From a checkpoint of a small mixture-of-experts model trained on Wikipedia.
Training: a variant of Adam for the experts, 500M tokens, 7636 steps.
Below are experts of layer 3 (counted from 0) of a mixture-of-experts language model. Rows are named router (the router's row for the expert) and show model dimensions 0-63. Each number is 500 + 50 x the weight over its row's rms, rounded and kept within 0 to 999. Numbers have three digits each.
After each expert's rows: "comes after" lists some tokens at least twice as common just before its tokens as in all text; "comes before" lists some tokens at least twice as common just after its tokens as in all text. This comes from a sample of Wikipedia text that the model never trained on. Tokens count by the router's weight.

# expert 15
router:459475489555436475452444467436498497447413493496522531471518572542530528506438563506483363530484501509539535519573454172489536437482583486508557499560497457652440547504550507524452495491522503
comes after: " the", " a", " his", " The", " to", "s"
comes before: " of", ".", ",", " in", " to", " and"

# expert 16
router:484533531498554447443493443554545481386401457511566434552499531459472452553501472582487551496504485586575532482548395536491533615495585481424510515451545525453484510515452525504437520483560545
comes after: "==", "\n", "-", ")", "===", "′"
comes before: "\n", "-", "|", ":", "==", " of"

# expert 18
router:522418502521426502543553560469576490491548555593458589353473540439499533468510504490469392485564623473541528498472503268540565481499469441500500405531477491429496529553566515503488511477525494
comes after: " ", "1", "9", "2", "0", "–"
comes before: "1", "0", "2", "9", "8", "5"

# expert 1
router:592443490444515495473463443559470404568602507439575517449387443450559489536532461557537491539433509587461457424520587616457446564478434452546524463475483463436553498543424507469464409487498568
comes after: "\n", "'", "″", "°", "i", "in"
comes before: " ", "s", " The", " Total", " A", " Turnout"

# expert 7
router:450534418546407378505526592462462507559511501508492532442542494452433508460449524458494484571549514450510521467478557426440560405399423487439408439500512505519470584557485564564495619521580545
comes after: " ", "2", "1", "0", "3", "9"
comes before: "0", " |", "9", "1", "5", "2"

# expert 22
router:441475419562426561488533383553515459589472491479570536467454452463568501464471573552497544499487478431535532517446484625470530503520451492427618533477461497443612494518507478436535385531475499
comes after: ".", ")", "7", "6", "8", "4"
comes before: "\n", " ", "-", "==", "|", " a"

# expert 3
router:501604405503550444526520513556537473533406465397401503609437603524478507509541553518459471492454518432538487544474516585478513461519516494441497528505419452405520451543501526526557494510525560
comes after: " ", "|", "R", "===", "B", "C"
comes before: " ", " \"", " Conservative", " —", " Labour", " -"

# expert 17
router:533489561448531520550556544500433482465519486508438503581592384522576520525497448539487531531543483518509474439469506450549445488495476557487548492513498504510412503490387407436494446465409505
comes after: "0", "8", "9", "6", "5", "7"
comes before: " |", ")", ":", ";", " (", "–"

# expert 0
router:545488531527520509502580483546504482483483564556488523494461527513433459505463524443436591538511587498505534517572522519428463464539550499515465488487526445529501540464553535547577563602563540
comes after: "2", "1", "3", "4", "7", "5"
comes before: "\n", " |", " The", " In", " He", " It"